From a checkpoint of a small mixture-of-experts model trained on Wikipedia: width 256, 840M tokens.
Below are experts of layer 3 (counted from 0) of a mixture-of-experts language model. Rows are named gate (a neuron's input weights, with its number), up (a neuron's input weights, with its number), down (a neuron's output weights, with its number) and show model dimensions 0-255. Each number is 128 + 32 x the weight over its row's rms, rounded and kept within 0 to 255.
Before each expert's rows: a language model's description of what the expert responds to. This comes from a sample of Wikipedia text that the model never trained on.

# expert 47
It responds to: Month names in dates. Month names inside dates, mostly after a day number in birth dates or event dates, such as 1 May 1992, 24 August, born 10 May.
gate0 [106 107  99 138 112 120 114 167 122 117  86 107 143 140 112 104 108  96 149 123 114 139 175 131 127 147 159 161 118 117  97 146 125 193 102  54 134 125 178 150 118 169  98 125 137 134 171 130 102 160 171 159 153 138  96 104 132 188 201 126 107 116 141 134 187 187  85 129 110 139  65 131  72 144 158 151 163 132 144 159  72 125 154 185 176 124 184 154 140  58  89 115  86 173 200 111  91 110  78 101 143 140 126 104 114 106 120 209  91 123 147  69 135  40 105 104 162  83 155 136 141 136 118 151 135 142 116  73 120 105 126  97 113 110 126 146  85 148  78 136 112 110 162 149 130 127 116 172 133 144 166 177 120 172 180 120 145 141 137 179 142  67 107 156 184 152  97 117 164 100 106 107 150 128  75  29 134 138 104 112 147 124 114 135 117 141 197  93 127 146 134 148 199 107 102  92  67  78 138 117  83  96 149 138 163 174 194 122 166 120 150 117 137 106 120 102 136 140 128  82 125 206 179 133 131 112 145 145 157 144 143 151 147  72 150 118 155 173  65 110 126 139 121 170 136  92 118 137 132 173 122 125 131  54  80  94]
up0 [145 127 135 152 146  72 155 193 141 132  72  78 123 103 117 154 117 134 127 142 126  84 113 129  66 145 151 143 168 170 145 158 171 111 113 138 123  87 148  53 140 103  67 154 144 112 126 179 160 168 136 161 110 167 157  80  69 112 135 142 149 176 178  85 124 182 182 140 132  66  50  99 144 141 107 126 151 141 161 160  75 149  77 177  75 137  73  67  89  69 128 132 111 163 160 131 158  98 170 148 149  74 182 137 125 186 138 145  93 118 142 141 106 180 148 159  85 126  89 115 152 184 159 105 112 155 131 158 132 119 211 162 161 126 158  95  71 153  88 144  51 148 172 182 113 121  53 117 137 113  91 165 114 141 105 143  75 116 131  89 168 125 104 122  89 152 137 170 119 100  47 110  86  88 130  99 186 103 154 132 126 119 175 160 112 124 119 141 113  97 176  73 139 119 120 127 124 116 148 163 123 114 100 146 150 162  82 119 139 136 159 119 141  68 119 164 128 135 137  93  96  83 133 112 153 123  91 123 125 168 139 127 141  94 108 182 114 117 117 178  97 116 137 105 125 139 101 153 139 155 141 162 100  53 147 112]
down0 [ 95 135 147 133 138  81 130 102 145 116  92 180 111  96 119  73 139  38 156 130 212 109  93 161 132  71  76 141  82 152 187 108 196  83 107 135 105  96  76 133 108 121 104 142  76  84 123 162 147 140  89 108 164 112 163  83 156 162 157 117  69 160  75  91 134 151 146 180 115 110 161 136 131 128 187 113 105 138 189 108 151 128 112 120 139 157 159 135 135 101 128 142  70 134 133 152 126 125 144 178 177 109 113 106 112 164 140  91 132 120 149 152 160 154 179 109 107 128  69 158 155 126 145 127 128 121 126 135 114  90 124 120  93 111 153 119 177 137 141  95 120 137 132 109 165 102 169 117 136  98 157 147 163 147 106 132  89 109 163 151 151 147 102 144 174 124 151 121 164  76 137  86 129 160 157 135  47 116  81  97 124 108 128 166 119 132  97 146  61 140  69  42  97 134  74 177 148 166 114 133 127 104 122 109  91 139 115  76 104 184 104 149 150 140  62 112 199  92 177 169 119  84 134 120  82 181 194 114 182 121  95 121 109 127 190 167 128 181 139 163 165  89 111 104 173 156 117 116 174 158 187 115  79 149 126 154]
gate1 [151 164 154 116 156 146 119 130 129 134 120 190 158 181  95 125 156 110 115 158 180 193 125  92  78 150 172  98 143 133 170 129  96 200 134  60  92 144 137 133 105 146 170  95  98 167  92 157 163 143  93 162 153 151 132 131 105 111 165  98 128 156 131 115  98 169 139 104  82 201 162  90  55 145 119 102 123 135  88 176 136 147  95 175 158 124 148 179 150  98 214 153  83 112 104 153 125 178 177 122 135 181 144 145  98 121  93 141 174 106 170 114 143 136 170 110  74  79  98 157 151 122 114 161 111 205 109 138 153 119 166 160 153  68 101  68  83 140 137  81 166 107 156 165 156 121 181 141 156 159  51  95 159 111 152 119 162 131 156 147 171 108 156 144  90 169 175 132 150 125 116 138 118 105 162 143 114 150 118 108 138 165 138 114 145 100 150 151 114 116 134 155  98 102 134 106  84 102  99 152  57 140 161 161 168 133 159 127 164 136 142 129 117 177 173 143  76 120 154 152 126 115 134  75 168  83 132 106 169  86 130 120 150 128 131 128  97 125  76 128 140 101 117 161 115  88   7 129 184 180 119 106 116 148  85 100]
up1 [135 154  81 149 165 139 151 147 133  85 132  90 120 157  72 104 154 135 136 121 150 131 177  87 116 215 178 111 157  92 116 146 123  88 162 121 131 167 165 154 109 112  95 149 119  76 148 201 115 168 171 157 157 131 119 132 109 137 136 142  93 114 136 101 122  66  88 147 153 173  98  97 130  79 140 106 106 134 144  68 113 155 168  88  81 113  90 119 119  59 167 138 132 121 151  87  95 127 132 138 154 105  40 191 142 193 102 129 180 122  74  52 100 159 104 137 164 170 115 156  80 167 121 131 102 163  92 107 160 168  91 160 133 122  74  85 141 111 148 110 157 178  91 114 139 105  70 142 138 164  36 116 116  84  98  92 104 168 139 131 113 160 139 138 154 123 101 143  94 139 101 212 120  85  68 195 142 100 146 137 141 114 138 131 133  97 151 135 169 118  96 159 103 115 118 110 146  75  97 104 115  87 137 120 118  69 118 172 195 112  49 120 153 123 134 161 137 112 142 103 101 119 119 160 134 181 172 140 136 116  79  81 143 124  88 140 155 125 171 153 127  76 129 165 121 119 138 111 131 124 196  86 160 180 133 118]
down1 [105 126 169  80 114 113 158 161 127 155 111 145 121 123 149 118  85 252 101 125 204 107 189 213 159  83 123  71 140 119 171 179 162 156  99  82 137  96 114  92 165 144  98 116 124 198 143 137 158 151 143 160 100 163 169 139 167  85 114  91 101  90 113 151  72 172  94 166 122 151 143 115 126 184 108 137 128 122 132 206 160 151 104 136 183 140 106 123  80 103 173 141 122 109 135 132 143 149 131 139  98 188 153  90  91 102  90 163 181 129 133 109 131 163 156 130 106 153 153 104 126  80 141 107  84  95  86 159 137 108 192 155 113 130 119  81 128 142 125 127  37 122  96  99  59 136 103 126 121 119 151 168 147 121 115  90 179 138 153 169 174 118 124 108  85 178 159 137 110 160 109 141 119 141 131 125 109 123 165 107 182 115 162 158 130 105 119 102 101 108 138  93 103 110  99  91 103  65 180 124  94 185 193 130  93  66  95 121 114  61 104 141 178 112 160 127 144 132 101 157 167 149 112 116 152 109 140  79 190 124 159 103  69 115 105 137 127 154 170 113 121 114 109  81 127 184 155 150 115 120  90 141 100 142 146 123]

# expert 19
It responds to: Parenthesis-fused word starts. Opening parenthesis fused to a capital or lowercase letter starting a disambiguation, credit or label, as in (p)olitician, (D)ann, (R)iverside.
gate1 [ 99 133 136 141 168 111 189  80  83 167 154 138 200 128 102 167 152 116 137 107 129  87  74 140 144 120  34 163 106 141 132 121 112 145 119 125  83 145 152 161 108  92 130  78 138 125 153 115 121 154 111 240 130 130 125 121 141 100 142  69 106 185 144  75 132 135 114 136 147 134 141 122  81 122 111 153 144 125 113 180 155 149 146 153 130  82 116 157 122 115 162 131 105 162 151 147 130 110 121 126 132 181 124 135 164 125 152 143 123 106 122 119  92 116 181 160 123  48 114 226  72 101  60 169 124 116 128 149 179 176 137 131 109  90  93 115  92  89 135 116 140 143 148 121 174  72 187 146 100 150 137 140 145  96 116 128  98 129 118 144 168 116 126 140  80 141 120 134 150 133 121 171 109  97 128 104 129 160 132 145 117 116 147 173  87 105 137  67 147  82 169 112 159  64 117 112 106 146  86 203  62  89 155 115 157  42  96 103 139  87 131  69 147  56 142 108 158 132  62 108 114 178 158  73 103 139 147 155 221 107 142 167 193  80 102 126  99 208 152 100 104 142 135 111 138 139 115 122 128 154 110 130 149 112 116 102]
up1 [ 98 151 116  89 136 120 104 156  84 114 148 127 103 110 152  50 200 101 119 156 158 155 131 154 137 174 140 132 168 141  76 171  41 153  99 164  93 148 166  55 148  99 173 185 173 138 163  62 134 141 189  94 114 136 141 139 116 161 139 124 115  91 131 103 151 128 106  70 162  95 121 135 123  86 168  94 128 138 126 223  96 154 126 140  96  96 134  20 130 144 148 133 142 133 121 117 158 178 106  90 131  87  99  57 174 166 161 151 141 126 145 199  80 188 107 118 122 132 136 124 152 157 141  83 135 127  91 119 141 104 149 158 153 161 118 165 110 162 166 171 114 110 157 100 118 123 153 149 113 143  70 134 151  83 104 133 130  91  92 163 125 154  40 125 152 125  71 134 136 137 100 119  68 105 113 164 115 123 149 155 156  64 122 167 150 152  83 124 114  92 130 112 133 138 109 132 132 187 127 108 136  98 166  75  96 116 164 170 123 102 118 164 125 132 181 137 196  95 140 167 122 139 130 179  89 135 116  56 107  89 104 145  84 117  91 131 137 173 114 151 103 129 190 121 160 163 107 151 102  95 182 130 112 135 114 107]
down1 [186 137  95 156 140 160 140 131 189 117 140 131 172 176 119 101 143 136 180 171  62 144 144 179 117 163 118 115 142 178  66 164 165 170 109 148 121 152 122  60 162  61  94 151 111 164 121  93 108 118 128 160 115 106 153  99 160 162 165 115 118 123 123  94 108 109 130 147 107 124 150  97 180  93 168 136 120 148 158 156 120 141  62 137 115 149 190 127  93 102  98  67 127 166 164 134 165 142 139 148  93 135 189 128 142 135 144 116 163 111 103 186  78 114 104 158  89 116  90 108 187 128 180 122 138  69 144 156 137 152 151 102 147 117 111 149 126 158 106 170  93 134 126 172 122 148 141  77 114 163 176 155 143 138 135  67 130 140 127 174 169 146 115  82 122 136  76 121  81 164  73 102 139  89 163  58 155  65 109 110 120 103 168  90  93 100 109 181 117  95 147  87 122 107 103 121 136 144 128  86 177 152 131 184 173 104 144 155 105 157 173 135 131  94  89 183 216 145 146 182 171  93 149  89  78  80 116 162 135 165 137 142 103 158 141 128 142 187 132 145  82  87 108 122 190 178 121 148 111  72 118  86 145  88 172 109]
gate2 [116  97 120 191 106 101 146 110 156 110 122 157 172 124 135 135 134 178 103 124 116 127 127 149 156 151 146 144  86 131  70 120 153  90 139 181 155 165 139 100 131 162 154 125 140  73 133 161 125  90 147 103 190  75 111 116 171  90 145 163 145  66  90 189 104 100 131 154 136 137 153 131 117  88 143 119 135 105 181  93 135  61 177  71  98 116 129  97 188  90 132  73  91 118 124 172 153 118 140 146 122 133 115 152  90 133 120  78 121 134 189 185 126  84 135  95 110  57  84 141  88 123 158  76 136 150 109 168 195  99 107 146 181  80 213 166 141 148 116 119 162 137 156 118 128 169 136 107 135 118 139 132 100 171 176 117 147 181 143 140 120  63 146 148 180 131  94 105 106  89 172  96 173  78 133 125 158 129 115 167 116 119 143 132 102 122 135 178 141 165 140 120 111 154 110  91 126 113 150  78 114 125  95 115 177 119 112  79 126 177 121  98 121  59  10  75 101 175 159 139 139 113 136 148  79 145  82  68 169 128 144 144 152 154  78 107 145 130 111 129  46 163 121  93 168 169 126  92 143 114  89 101 137  79  95 133]
up2 [121 108 149  57 131 195 140 123 114  95 106 176  98 183  61 164 139 132  63 124 155  85 151 145 108 138  70 152 123 108 137 116 103 123 172  59 141 116 173 132 116 127 109 176 115  71 110 119 149 158  84 143 123 118  92 112 133 123 154  93 153 131 132  77 131 181 127  78 125 169 164 134 146 131 140  87 147  77 125 127 110 128 184 157 128 164 125 114 138  71  87 126 204 157 157  55  98 131 123  84 123 109 114 165 152  76 126 160 154 119  75 100 123 151 167 130 125 162 129 138 168  82 103 167 141 180 159 101  42 168 175 119  89 186 116 143  96 143 130 126 134 102 134 161 123  69  89 133 174  99 181 153 109  85 115 167 141 108 134 158 100 152  99 144 100 143 148 153 145 121 121  91 133 151 128 156 135 105 140  94  70 133 183 104 172 168 157  95 119 130 168 147 107  98  56 181 141 106  92 147 122 119 137 141  95 115 129 131 148 181 121 173 110 165 181 128 102 135 141 113 138 118 149 156 187 117 114 110 134 115 140  55 132 171 165 179 132 139 192 165 163 130  67 168 100  46 112 145 145  58 183 123  90  92 110  89]
down2 [148 137 126 125 124 132  89  68 120 126 210 112 146 158 139 164 108 192 164  24 181 112 116  51 165 118  75  86 192  97 117 101  83 155 116 112  85 128 186 115 117 116 191 136 171 102 116 106  72 117  88 122 106 190  91 102  53 120 145 133 131 113 126 148 137 158 154 150 125  82 144 140  88 154 128 152 116 135 202 157 178 164 178 112 153  99 100 151 139 158 156 165 149  97 170 163 139 175 149 156 123 134 115 145 188 153 148 152 105 146 101 175 129 135  89 113  94 106 148 120  95 157 147 113 142  91  85 167 203 116 114 193 128 126 135 108  71 126 170 161  75 134 138 115 141  77 130 114 190 137 140  78 150 109 132 120 116 102 160 107 154 105 127 120 148 110 105 145 128  82 106 149  92 113  99 119 118 155 103 123 129 170 115 146 124 150 129 113  97 148 150 164 177  97 177 106 111 167 102 175  71 115  79 122  59 123 100  83 142 147 115 107 158 204 151 123 147 144  95  76 110 143 140 161 195 118 109 158 171  87 179 130 151 121 101 160 132 106 118  95 141 123 128 139  52 122 121 127 111 144 112 170 100  64 178 114]

# expert 20
It responds to: Sentence-final periods. Periods, often fused with the last word, and line breaks that end a sentence or paragraph, e.g. stage., years., season.
gate0 [ 99 158 136 207 110 101  53  62 104  92 165 147 114 119 140 117 148 151 152  95 124 159 104 113 106 152  74 112 150 139 123  85 149 136 149 126  84 159 129  69  86 122 149  81 118 109  97 129 129 122 104  91 118  45 152 155  92 126 166 100 127 159  93 130  99  97 124 152 122  76 151  93 143  98 111 148 136 121  12  88  58 161  42 165 110 133 126 117 106 163 103 115 136  62 158 127 101 143 128 150 145 148 103 127 146 127 118  92  68 161 128  98 150 123 146 162 111 133 143  63 105  99  90 184 157 173 125 150 186  98 163 172 127 111 148 141 161 125  34 104 132 128 134 172 130  86 184  85  78  85 134 106 108 148 199 163 141 111  96 172 104 103 123 133 134 130 184  86 142 104 162 127 163 143  58 131 115 129  94 104 130 153 158 132 137 128 117 122 196 161 108 110  95 117 153  88 129 151 124 144 136 108 207  80 105 133 117 101 150  97 169 165  97 163 113  99  89 110 108 166 118  96 166 134 152 120 153 149 111 156  90 121 137 107 152 132 172 117 126 193 108  70  80 147 146 131  77 134 104  92 148 106  59 142 114 143]
up0 [181 102 126 168 128 151 179 170 138 163 116 146 137 169  43 148 118 114 107  85 137 106 147 185 101 183 168 133 127 121  88 132 203 163 135 146 144 114 160 205 112 139 121 182 100 107 169 123 151 187 132 162  87 158 170 127 189  87 146 148 152  60 180 124 138 147 115 102 122 137 113 121 119 130 127 157  64 110 191 178  99  98 128  95 192 144  82 151 208 103 124 137 116 152 178  92 160 113 121  83 136 137 121 187 110 104 142 144 171 105 143 153 110 175 104 190 118 104 100 133 155 132 155 114 160 128 107 113  62  93 125 108 171 164  96 172 115 188 155 170  76 121  72 120 158  90 145 194 156 137 165 200 139 145 141 169 127 167 151 118 122 112 113  97 155 129  96 148 126 154 113 121  91 111 147  70 118 163 131 119 107 115 126 127 132 157 109 141 111  47 138 140 170  76 155 140 157 121 197 137 143 123 114 124 111 105 152 156  81  96 129 172 138 131 128 121 135 117  83 114 143 170 146 177 127 189  94 144 133 140 182 103 127 141 123 154 163  87 102  56 142 126 177 105 167 137 166 114 179 132 152 113 149 128 181  72]
down0 [173  75 126  73 133  95 102 126 120 136 155 111 125 166 115 184 147 117  78 154 120 146 150 110 132 145 115 176 109 168 123  79 176 166 183 135 113 147 157  75 143  93 114 125 162  76 125 127  74 137 157 123 135 150 198 131 113  86 138 147 144  98 105  89 126 152 121  57  92  43  74 111 144 120 159 159  72 120 162 131 119 201  82  91 132 161  82 147 111 105 114 119 149 200 177  87 110 120 130 139 133 102 137 132 171 120 124 123 164  60 170 175  68 130 124 120  87 158 114 118 132 141 104  75 176 181 105 146 126 110 136 136  70 124 131 150 135 184 200 204  80 169 115 127 106  88 131 132  99 147 112 100 138 106 102 109 147 158 105 130 127 154  68 121 202 113 163 117 166 122 176 124 151 133  85 151 142 147  73 143 111 166 150 111 110 127  33 150 145  72 106 125 129 116 165 126 163 151 115 164  87 145 137 169 128 150 142 153 123 120 127  94 141 159  77 123 112 113  72 155 127 114 103 131 127 162 157 127 147  74 108 129 176 123 181 136 157 122 156  60 144 119 192  59 176 167 169 142 111  98 167  88 142 143 160 128]
gate1 [104 115 111 129  88 116 120 112  99 134 150 111 116  97 171 131 164 135  95 128 125 113  91  63 132  98  85  74 151 182 151 184 124 192 130 117 126  90  66 134  40  80 151  95 198 151  91 101 111  61 107 163 131 136 131 158  52 147 113  98 125 140 123 142 137  81 132 151 158 158  84 160 138 187 134 123  89 116  75  74 140 179 103 123 139 137 174 103 104 139 171 156 189  67  81 135 135  92 145 137 132  95 216  85  76  77 124  82  95 144 136 141 181  89 123  95  91 168  80 129 105  77 119 149 131 164 165 127 122 165 177 140 158 114 147  95 168 101  30 109 145 143 139 111 120 181 113  98  92  80 135 125 119 138 198 123 122 118 123 105 127 159 122 138  89 207 144  77 136 112 196 127 144 178 101 132 131  66 106 118 142 152 172 117 108 150 110  98 124 176 136 145  93 124 119 120 109 175 110 116 115 131 140 147 163  95  98 119 133 121  95 108  93 156 113  93 146  71 116 120 150 119 102 118 147  97 155 148 120 184 191 173 128 106 134 153 146 113  74 171 125 110 197 119 142 108 105 134 125  96 152 103  91 113 111 148]
up1 [112 118 100 164 115 109  86 118  93 172 110 147  88  95 126 101 146 168 111 138 111 123  71  40 139 102  79  90 109 163 113 156 162 163 133 122 110 124  99 138 104 112 143  72 140 110  98 168  91 100 135 129 135 133 128 160  81 110 166 112  77 119 153 118 145 132 127 151 148  93  86 114 141 124 130 145  84 124  69 100  56 150 107  52 117 141 147 123 109 144 165 180 230  63  96 156 124  81  88 169 120 147 155  86  79  76 138  84 115 161 142 178 179 119 141 103 115 150  70  95 106  88 138 140 126 186 192 132 117 151 152 122 177 133 165 136 210 105  75 129 139 144 121  99 108 194 154 102 122 101 116 156 108 157 215  97 119 126 140 151 129 174 126 123 134 169 154  51 132 107 239 163 159 145  77 131 136  85 137 138 104 143 143  95 125 148 147 152 114 159 160 154 122 125 105 111  95 158 145 103 100 158  72 106 137  70  97 110  85 112 131 145 107 147  94 134 139 132 117 144 124 103 123 113 123 136 114 169 134 182 146 154 126 113 123 142 155 129  94 163 137 127 198 131 143 184  92  88 134  54 128  96  80 101  73 143]
down1 [111 189 118 156 123 176 173 125 122 166 146 145 125  33 168 123 163 135 167 127  48 100 106 115 142  90  48 107 159 143 106 159 135 147 150 158 131 131 123 107 142 106 137  71 107 184  76 130 174 140 205 122  93 145  97 124 138 148 115 163 126 147 125 121  79  65 129 104 143 142 177  89 154  55  95  80 189 117  99 123 160  97 139  99 170 184 164 123 135 119 178 123 153  95 127  95 151 136 105 101  97 110  97 149  98 139  99 161 135 143 150 108 162 108 124 100 136 179  96 144 134 106 155 155  91 152 182 171  68 109 161 158 119 136 124 115 176  77  54 106 171 111 131 108 134 112 142 114 191  91 139 124 134 134 204 166 102 103 142  91 154 118 101 139  87  96 112  96  94 156 159 137 172 176 128 137 114 113 109 143 137 137 103 148 132 122 135  89 122 183 131 151 105 153  47 138  95 159 170  77 153 117 128  86 181 113 113 103 124 119 145 148 160 106 176 101 155 109 176 103 112 126 177 128 125 155 139 142 137 153 181  80 141 132  98 177 148 124  50 234 131 124 139 190 116 136  82 123 140 119 101 167 120  95 146  82]

# expert 14
It responds to: Personal name pieces. Given names and name fragments in biographies and credits, e.g. Paul, Ward, Frank, Bern-hard, Sarf-raz, Charl-otte.
gate0 [ 82 148 174 116 153 128 111 153 107  99  70 111 168 193 164 120 152 113  82 194  91  84 135 124 111 151 123 107  92 159  79 134 155 154 141  69 100 114  92 136 124  62 163  82  80  63 111 143 122 135 151 135 152 136  86 124 134 103 140  93 157 117 139  96 141 151 148 136 120 148 133 159 124 149 158 148 159 156 101 117 148 138 121 112 117 162 131 120 171 177 116 100 129 129  74 137 107 123 183 135 189 132 182 175 189  78 103 117 146  93 164  79 110 128 137 101 100  81 103 164 191  80 128 141 123 106  85 124  88 180 150  82  97 120 169 147 124  81 106  83 168 118 158 144 139 109 158 130 175  75 164  60 155 162  74 114 111 188 118 146 147  91 157 148 164 143 137 115 192 144 136 109 133  63 132 180  92 130  98  53 143 131 126 127  82 143 129 129 149 181 158 136 159 154  89 170 144  88  96 113 103 120 150  93 130 123  78 152 129  99 123 136  88 143  89  65  67 131  56 136 104 106 118  87 134 129 135 149 117 101 146 117 179 139 130 131 141 127 152 141 202   2 150  99 139 143 122 179 135 112 181 125 156 170 132 135]
up0 [195 162 174 134  80  40 163 120  67 168 104 126 135 165 118 110 170 153  78 176 124 163 153 118 129  82 132 128 144 186 156 105 130 114  86 158 138 106 121  87 147  94 116 123 139 125 131 135 115 157 169  97  79 110 109 156  93 138 157 183 157  83 160 154 122 125 145 115 146 166 109 153 122 108 118  70 124 102 101 151 115 119 144 116 111 106 149 167 220 163 100 143  63  93 142 135 132 134 138  49 143 144 141 144 143  58 158 158  89 145  61  85 151 123 111 158 116 156  83  64 123  90 135 124 117 109 133 136 121 189 175 107 106 124 144 160  74  30 119 128 180 118 110 135 162  76 127 152 114  99 144 118 116 141 112 115 185 100  97 140  88 143 125 123 151 113 160 115 136 151 116 127 113 143 102 181  22 114 154 153 101  76 145  99 114 187 201  92 136 155 107  95 106  81 141 129  95 145 101  80 104 167 145 139 150 105 176 123 159 113 161 150  95 136 188 178 144 106  89 138 117 139 116 143 132 131  95  83 148 138 135 152 137 132 170  91 118 118 100  69 124  66  65 153 146 143 117  94 199 130 110 106 179 113 162 141]
down0 [155 114 136 110  90 119  94  91 116 183 124 127 182 186 119 119 169 145 118 158  72 146  94 186 116  75 153 127 105 130 147 129 149 135  62 115  79 147 104 136 144 121 157  86 117 128 131 124  97 134 121 162 179  81 106 136 171 124 117 133 129 133 183 130 139 128 119 166 119 107 165 138 103  30 132  78 136  97 133 111  80 132 150 129 131 107 121  90  86 193 134 152  96 101 138 166  97 109  84 100 153 122 178 161 160 137 137 146 108 135 160  78  96 106 184  72 139 146 101 144 139  72 127 113  87 144 134 127  69 152 157 112 139 102 140 104 205  62 105 156 160 114 124 132  80 171  92 116 142 172 103  97 150 161 157 128 147 118  95 134  74  84 165 175 196  79 122 135 154  93 146 153  78  95 206  82 105 101 158 104 141 142 108 137 162 209 101 110  68 117 175 176 157 109 106  85  86  91 138 153 127 147 157 110 123 114 191 124 163  55 143 173 149  89 163 157 126 144 104 154  98 137 108  92 136  83 105 160 127 144 120  90 192  74 128 100 131  61 138 179 121 156 113 159 143 110 114 106 122  57  90 123 112 127 174 105]
gate1 [119 115 121 134 107 104 166 145 125  57  95 167  65 114  98  82 117 118 135  88  94 118  96 136 106 131 154 163 151  71 108 142 135 130 146 122  83 159 193  97 180 214 165  83 135 108 104  96  98 156 176 112 154 127 160 107 131 120 153 154 116 155 123 136 133 132 160 132 183 114 123 107 157 157 133 176 127 173 113  75 140 133 183 165 135 111 145 106 137 173 123 158 125  89 125 112 124 114  61 145 136 165 184  81 125  73 101 122 144 129 111 172 107  95 132 125 107  62 155 102 190 141 149 122 162 150 158 223 151 148  85 110 110 110  98 130 161 139  73  59 141 142 111 158 113 139 153 110 153 125 144 134 108 112 156 128 128 130 127  79  83  73  96  92 128 156 134 157 133 110 134 153 107  95  92 153 114 113  81  94 141 166  75 120 124 191  80 159 157 161 123 152 114 110  66  70 140 124 135 182 174 143 132 182 113 121 119 138  93 135 153 152 137 116 180 161 158 130 147  79  83 101 160 170 200 106 144  43  59 156 161  53  92 135 167 132  81  92 130 112 122 147 119  82 197 140 184  85 152 113 164 108 128 103 138 164]
up1 [142 141  95 121 128  66 166 125 133 142  79 151 128 146 134 117 172  93 119  99 159 130 158 124 165 129 196  94 122 128  83 157  48 112 152 135 141 166 135 118 169 158 134  74 116 141 104 146 160 131 117 135 213  98 101 129 132 148 115 112  67 121 132 103 210 147 106 172 135 120 128  65 184  48 123 149  36 142 119 115 126 132 109 154 164 158 152 108 110  86 141  74  98 116  86 135 108 163 105 118 153 123  62 181  76 160  72 145 114 177 120 172 135  96  73 170 138 131  95 157 123 193  93 161 206 125 136 179 126 137 146  88  97 137  72  62 105  89 157 136 131 129 112 149 159 166 129 142 160 112 108 156 135 140 120 142 114 144 136 136  93  88 165 135 117 118  97 111 136 125 144 101 115 115 168 112 138 150  65 176  85 166  95 148 154 162  79 138 125 119 108 100 110 101 111  99 134  58 168 118 104 108 149 124 105  81 115 144 164 154 112 103 161 145 178  71 145  73 117 139 141  60 212 133 128 150 155 130 109 163 161 157 128  75 136  92  71 133 156 135 151 131 133 100 145 120 133 108 131  63  89 104 165 192 136 175]
down1 [ 77 155  79 117 189 102 144 140 110 138 115 107  64 117 145 162 114 121 203 108 106 161 143 147 118 127 137 101 149  98 150 130 140 123 134  96 156 199 198 105 132  65 153 140 140 114 125 100 130 156 194 102 118 157 105 114 108  86 141 149  95 135 145 145 125 133 110 168 103  88  74  93 146 136 114 124 137  88 104 134 120  86 186 132 129  87 118 175 160 137 191 117 184 177  96 172 151 134 143 142 137 175 138 160 132  69  80 144 144 144 178 126 138 132 124 129 192 144  86  85 134  96 127 136 144 148 135 167 116 118 158 114 103 155  80  54  93 141 123 112 120 123 140 107 101 179 150 145 152 104 104  70 108 115 165  88  77 111 121 170 201 133 122 182 114 190  77 111 168 137 158  69  92 163  95 146 122 104 139 143 147 106 114  63 131 173  99 140 125 188  83  94 109 138 123 139  80 107 205  72 152 119 105 157  95 178  66 112 124  73 129  95 102 175 149  90 189 151 132 138 112 157 174 168 111 150 150 117  91  89 106  87 136  53 172 131 122 137  89 131 127 116 126 132 154 144 177 113 187 192 127 165 129 191 107 136]